Experts of a small language model.
Size: 9 layers, 294M parameters.
Below are experts of layer 6 (counted from 0) of a mixture-of-experts language model. Rows are named router (the router's row for the expert), gate (a neuron's input weights, with its number), up (a neuron's input weights, with its number) and show model dimensions 128-255. Each number is 500 + 50 x the weight over its row's rms, rounded and kept within 0 to 999. Numbers have three digits each.
After each expert's rows: "gets" lists some tokens that make up at least twice as much of what it gets as of all text. This comes from a sample of Wikipedia text that the model never trained on. Tokens count by the router's weight.

# expert 7
router:544432435476468558519520531583426496590507444477540503491582411527522502443585398529516488455430468503555454544562476506447563433499453452554579569485600583503535484515458446473489477505419554499559499511481454537484517428606518484465600512484556503454588466518467393470513565522571443549607443537493470571534536495476552492491499551518515540466476473478492556440485504549436455517527
gate0:560477482488555444528570484378442473471506508624501495512558478517471472505506550495488526549520611408491385533587471465499460523533542511534474518591484460475444584528545559543429526494430526562556454541491501525403570505542588504456466488542466554466473440514550509431467461508535498466431452448548567454507457494439558571490547492531527433505542465474509461496477466525519532484493
up0:519489422480485487577514632458495517540495559445533483434573547542360491482518451511453484514412437553564530527390541542521570509482533524524506501502502489518480460565484531568429519505543507456585596577439520530480499535447521508468532491577438427548460524493535451461515523485479537524464487594527534471411450532532524477585458472583460481497438425515432398577478423469514568553552
gate1:452493469569652451502562477468534392534472472493532476544514453519461620587471536461556627497456498486557513560437520508520612474457459465547480550429477467408483500434546458559440446419535552504537473506493480494483525470481600512566573432537499579511517456450513545489479500481440556450585441536479484504491450438460478586440538486511493506472403466482456451457473443463420392519493
up1:537486457525550444511558446365472470478473391555493439620496407556454584519405502437467496497457544511517479559485483543476535524421435551493573524477493537429563479510528516548546441421432526533507515450443440471582513527552403472552487446440447525496458429549578571496550419471505558472418528513348415418556439475466479608447551552513566561411489453512478484586543448521472564504526
gate2:426505532545446545434390502508559474461536494460514466484481541533481493526383501544512499562579470516479526598479401426487492523507440498448511524572509524474505480402440456545533431513475493575452507476502492447471468498539508544466548444508452468454506571518462476507593545459570529604465505457486480445417453510491523522563493522496515524457557424497458513461496547554499483504465
up2:549517475530518496614539474479508561494464497536371485544576489456489451533551514427455463458407570466469486415436533592518498470443565534458525439498555553440469510600558566417467569540508530446579511548534481550519508505494479503513416551513496538529568506565530527497390450506468495419478600527481493585511506502432445462532471437492528478593387492461564530547536466431471470495497
gets: "-", "\n", " (", "|", ":", "/"

# expert 13
router:524492484546433449592500538556525447576537464441492490486565588357468530514533527445478483475478455386496460521499510525506510621501566628486527437441511373482508452540479484530449506464570525479536549503526580496438493491377444356624503565529488421525505431451464547514554517471531460466444460493485496491500462476505533549586440416542477526562491402551537573564408458523580511449521
gate0:467446541459518468512455483540449583534454508476376533509418532483535566425427425489494428515535538428499546446545516549555526593537475466487495461453466419492486481511586492614530507515512452495526581484504534572571474469433411473560554460553488456526495509437588517595534500450436491434538457484459472497492538542552570523542486522463542535499494398540505433460502519490504458493416
up0:484457521529473437483445472489458554488459491484448524549414522455600556502448531483519452544462500429547518499571492565604587605541547426503454432463464413471519493544570513511516475543529433512539574570537533572517539493394371486565493442485505464501469434432531520547594530433449514402545509484501509527525505538480482492473543508466497529512507419544539436427486434539527486525470
gate1:453513509522515433509540562542513445452551429513484469546501550448566371483540503494521540478487424509472510544512571596577475381507570513487468572530507511517461536487488463628475358587414497478484373526496478499529508455490564418540499461439504487482409447500416542509565472485510492483417523465422493552499509555475425482475414483518531501445428484449606414443427563500558512545538
up1:540471537547544523530547434463489643510497462486437536519490494549481531485444579592500522445503456478488530439505521479537469556519558545471561535529482516552494354495519588456493465436520519497616450559500523533524471448408555521505442515465460477510502524537447530487461482556568543540461528639497567475545540515507508477524488547505499457445518446497483477524538553577484437490495
gate2:457469500555509555546559440421550469488489483495500484540480467450505552563614434504474556528567465477458492503473409565554509397553503584611507566390502497536481544648502486475425587558528541477505470565508555494466658429518521482478473396484559472441549489511548439514532497432536499490537469497484460540551541432478548516457475495535495497487577527449582611531490432476473482521514
up2:498500610447489489499457526552424506500542543566426452441474531468473500521433576417486440544395594586618512525494559499464475545495454461412465464496517468513536499405524496497520382535459518426426508426467510462517434507527529515515479494518515532488494487511557524535487364534426553467541605406492540527518431587459441536551564569432431501529472474503475420539502548521475506431549
gets: ",", ":", ".", ";", ")", " –"

# expert 6
router:448551486512447515465453525385572406518641498436563502543504542447433503577474519468495545534562507428442441458523487510531504432465568481518517539500389516578500335602533560520498532497525509460545445477423505518493524574506450410417542499371487562547591516498485523446456418541479552528497508493499495472524525561669539506566463396538489492470525599475564483525529445522476548463463
gate0:486483441424597461458431492550536520421487488475501401553542396538521536515515515528512591617491548477522482507485436417461516416461508533484446567465443399492461439562432587567550483513540429510557508466502470482545534480475417457421463476579542514546521504553537452509512473560533598497484509457387526493504547507524526528469491539508533588514530471545508477500493498501449523458556
up0:449475537577576560472468482375588486488484441450563502526496497550494489474444626545468550493496429538468499498408350505470493499428430544501406420590455547492492482458509546553481502470447604450392406466567504450488648397469476475471485515515541553552474431471477536529529474500554526455449514428512425549525525526513538556501622464501474519439498507389509446464366539568396490558537
gate1:478476550475461471537469461477511510524540511450524510488523478405542599499479484562478445473512460482493481512397415478472462472520405525532548603527456623465433478448523485545594521595425532647429458471578523549607467600493570544571544529462523526548471503466464571537501540535402470481386517432519562577490539508461522547517557472582483507527469499521449492576478496507489502494603
up1:472488410506552422468514555462488566488487486487474476460580509553483400479522479391504500557501585495468556474607573536559553555414550496558422470419539461551547556462505477490431461376571442407519574530456512389363501470540481457505509530551478540549488515524544466456504442475654550525576446479525561445491451511527464380501447491417475523541500428534485516382497508427415466533466
gate2:519452572518471580545478477518490543590552448515554504462490587379544505542498512552458460483471404556491517481503428481484515387584524602467466475397486555493475493498530507525451485555576454490551578485525508534460545554402444527421520497551501524409477464484537420465520496477405533500456534522424506484472512445462398512547419517543518568543508475494509517525507473529509519475402
up2:492587404433476478556508602496510442373531592469523551495507402632430519455532478479471501483522580523572516501520539498535540552399466378569543567605537552537377458514516388481491532414386511484444498498469461562509476454613524479571508558433509504580429499462504462501488449495603561533447521501589513517462559473528598444462510557468536465466471448495494470429527501501438508484564
gets: "0", "5", "6", "7", "8", "4"

# expert 20
router:555530464561543515475491472482474548576549583545586509474559480512502435395593526462397464554480485517457502460419541527480510497537580461465508501458557464438517517541484473346563493559592435522506563381553480461475443510429462560505460476535574473500502475409516473523586530425425517494462470537501577430480546474549456529481503497487527483543633471405497456486556471476537462478474
gate0:553530456440408653562524464487451567476406501563485582514499544477441523459561499492511537559530497508567546519434549596575518516470475516444568478544564532542420492609484441478527461477549472490519415507647641568424551488523517491506460417536538520572515505534510489591507501543443502459399474515495487520490452467463486455525506442481474547551491370456531433396458564458422561482447
up0:490492474522528454411462451539469416489497469498527397523534479443551493493418410542559519475448451473460415495488468499419465545541519493491404465482482481460556539364502548534515564556448497492400599516354404472567486509487498482509483527489443525426479463417455561410484505462513497590510518455549554476422527436534455635439521565457473472538453553517525567532599431518525471510507
gate1:527504523592439529607553506537472483536544528486531567436553502540412386471520517527496571542522497477475557498456519580395470488481568566439568534482546485484479427483474491468490582511483564467490407501431385465570560457443544513566439572495465461517458465431499460493577557529464576568543513477566456576493402439409523499453522454523495505456485467506531473497476629542509404517499
up1:448489474529512518460509496456475508490404492521424470511545541455527613546529541405472544429490562439531593509524414374582548576475475531580519402395460501600538506506559563565556421498509531549475583537558573540506487556489446534438532586558490520524500503481480524545443508432598489477455533485404457407511463538569510471481470542549461513476525450507519512522522466545480491577485
gate2:540517513513480526499536607527451509510557522533485470536489434602532520457565521427490507447577541522462597513471528522498486476477477397543400427472453453467440592558510552464467528527535498537508544491484509450510519489570424480462518536530523437513424457534554516462440499414473542578481560475477572517593469477436547506520546537499503519541505566536389468507379460474516482579430
up2:572523486470564475512526483468513466452533574461502481460470455563606513454480493427504541506548581456554532541502510505504539413603585522489519563464487448529443521563538463475539527482517538545454520509497581485509389506513456527540525557498503542479523472477473519498516490503434512488482586461521508518494440511493638617505548497541588447469518532546476496547521472600515506598531
gets: " and", " of", " the", " to", ",", " for"

# expert 3
router:524516486475555412389519482546457499507492430480484465418495535456489478496559536538495447426500550516491427448581448492462535451511414443470549468497485562411511470538464538398441479580448520409501539395512494501465552460565419616482522554438514439413515510540542431425547525479477477506548535473476541574413425495446493546509505474403464477467489569501484553522572475550551506531499
gate0:517494476576496462497438544499468466512447530512491430510527476503536577540403445474507476476526513546416570544541403495452546500513532525488496609466534505503503608537445594568474519459535422534486551467468567500510516607452430519586487499487601377472454496417340493482520513504520564505497548434540514509493499549552445554498500532595490523573410544545400494537479422500464526513614
up0:460510428534525487513472471485470473520479503436607452479465415466443524508397483503548468512512550523451471473427463474531556419496549471520462501500487419526512463480563517479521482473531457473470533531452532490500428423528445562462490567515507590482494534470520435486533490544506527620455592491501506478537484515514495633534541459495509453492422502538506498459495496483532446560509
gate1:555522473532375514404507520561481429393377568451395504510570393514656460550509480579515507526494546580532520375458553394578567497405437474488482399441522526381513466411455402559535470536479488494528453516506474460479559433478551479508448516503476460455560488477464596470473465493570420525551425513500433553520498411540534514418444584389481517437531446524493494453421538398524386487607
up1:516526486491465509482439438529550544569466481455627468509470409442586435498439525455433460444539543548575428499515632585491520486523508450544529487498488480448535464447474549474469462404534514574459501540511510425541560461438521526604537499591544617437493366457460566470485420492579454558548480439505520550514480508472576410573578566589543424525501510433500489419480548569507516515569
gate2:533486473546504479471475618555503505582477473482473425456492595423545532517444448481478485461444550536421420479481546517483497382463395425519483476490510488529552502498600533499481456453471515383541490497529457533533515543537520475510543447476524494469412412556498557378408530601531479483504561574454475490537523602476515591533464518467492508338444484399501463426519421524499584465513
up2:520475436490607542450532439517431476563452453480450543486495502435395625615509496577450492504457546482464525513537437482477461500572539499428529554470502516566571395494401497486475527535524429435588587448475454513459603446521499449497471529444563523547619468454551440463595488455477465485529535399418492407466535535630450527412448450500472542599426460490448539499538536512545461621510
gets: " the", " in", " on", " In", " a", " ("

# expert 28
router:468450558487580485465529522435514441529454492523504447554428425501439572492635530490454492442413449508437438488527525456470530629510520552587568488530528548542480654530482487543499585506471430494461475435517551555498567487558458480575495483469580419546506527465466458394383505508424466461593558495535574506473529444424530395519512464510453420532461524407523467492445515478409577477490
gate0:422463496541466557507482401474484553567384528494569382465494575449452483500524458392440538611501461504555518477468480519450554492447452564476550406545407444525565491525521516473484591516502522483460429547517573473448513477545526486572452481570477578408558529483480615493562427479477523574573490509483455540539477471506482612505447482411522483622491553459539534533478437505470566578458
up0:394418602457444481463548509453442518524472471468556425543504469472543434458476538544508523481516519576544391533429475450397625469417422480523353498461414573512579508376585434456503558496526505524440476464470496501520555474544566451569501512464504436522447504488539510459385395482483508550492552534529483603452470443524482521470451466512458496538524480458516488484423484577435541590506
gate1:466386433412513448549554424431491471401524498467561497514515516566466457465507439447675429443537455574498528560559531567513529467606560542496503489549542548409477585456428456554561561486465575470504556539400453563479475488596568443449420528411540485462526522478481486509514513463601462396457483443477507448450531447502594495539462548445454579535553529478500424481423449465497517518519
up1:513569486506615493489543498519538486497503519540484593487510463497461638504478493537465500465444580590501480462449410507299426505391490582406523507540470535580571512431602459515505586554487547583555470481464591500662459493459379474450457498486478556535515420485503559503482473498457442435442450501483525577479538451563564442504433449563521544453441523552485535507520466475469406511625
gate2:431461460506506466466442541397466518472438440568465428505599472505469563473478557407382542517504610525417524524431495515545533570468447457458574546495490497554540529466425506519419493507485406497598473420457517562497542510518479477549394563537531575481477450524551501429501448517520385570497455447579506488547500514552499429500584601590475541494475524462518499486538471467448464568492
up2:625468434427433513565491483577532462588506468459409585560436499528578428527494543504605488459537508489549494515539494476469476451513510628568381525533411492472519437562499498521598543564509585542488453494529520470563478544472486512501529415444478509506526483406510488494398536471485558470514530478470493522470497554482540523442445476486472482482378484538430488479476522484488401529490
gets: " P", " F", " L", " M", " D", " B"

# expert 9
router:487503509433471479502573520444471473513418476481561580565547491502543423398493568507430392414409490499538425505428477504438540497505510484412544523426452583472483557442470494565547457521447580519580487455531578509448439526437412436547553500527498472504492529498489447494499502474546511541570494583563524484438523480507515504506449535433530471455518441569463521453545450518542480536472
gate0:480544522552425525558559494488498520548481524413496523489487530510554547534517462520455479450487458461453431410522481479566404561412552460594533492486539507551504490533496437543486502400534491470465554447598529530504554544523507557476400478525584489448524552496528472510652407438539400366540457590510437506530542422410535509534440498551497597468499612536453498362493456436504512535383
up0:511568571498382502569547572443529555583550559460546558543562546469548465541541560449470503430468480541451447435515480476519436560495551434616601508478535491542486557535505468449437466419612504520518511467599565551548598520529440545503456492528596450516504466466538490474544349442533460407492398560502432467478543487447489452554483480526581624406532540462455475510511548474494514568415
gate1:446501528391528519485451490499465420471530527415578543436451537433553527517513533629545510474467505527558518490623523448472481515479503478519480430527525526433488415524537406502496559451505480490524519494447524479574474573450466464512561560495349494497505472508485436553510525514388532429566437526470487418500597526457477532542526509527602582470430471558409493535574470415426502502539
up1:512425579559522493442446503547519493533477489538446536509562504510511528528581514464457489517567436490526571517436500505500453486528553553537499507517502513496481565493526571528415384539471505548491471534516458553446510495497512490459541478532552506446494593454525467502447550342527483531415558450558498542526371503451431564498435513458472487553533532456566490447494505550526447466379
gate2:457593490400489493486472447460509471433513462443550489486463487466528486512498449584486553509479492551636560445555459484519475563479538399478471524585463512479439546538592437529564538506508541519504545402412501491460482509496567541488583456469464444524458437519477463459579499522518534460501639489483453478486390451525439448500447442521569554514576515547470411454485482512416496454541
up2:485528454570568557560531562555522497564520502574458411546519491501472499518516569400528471552552581471373425531454532510545416442481463502571535524379492502490491463511489521461365456491537477487541495508518427515598485446520381452478469463433596528515534512477495545574560540513491527582562428447483459516454607522469533539539473517492495418441407503444516439559491427502539519536534
gets: " known", " such", " well", ")", " used", " name"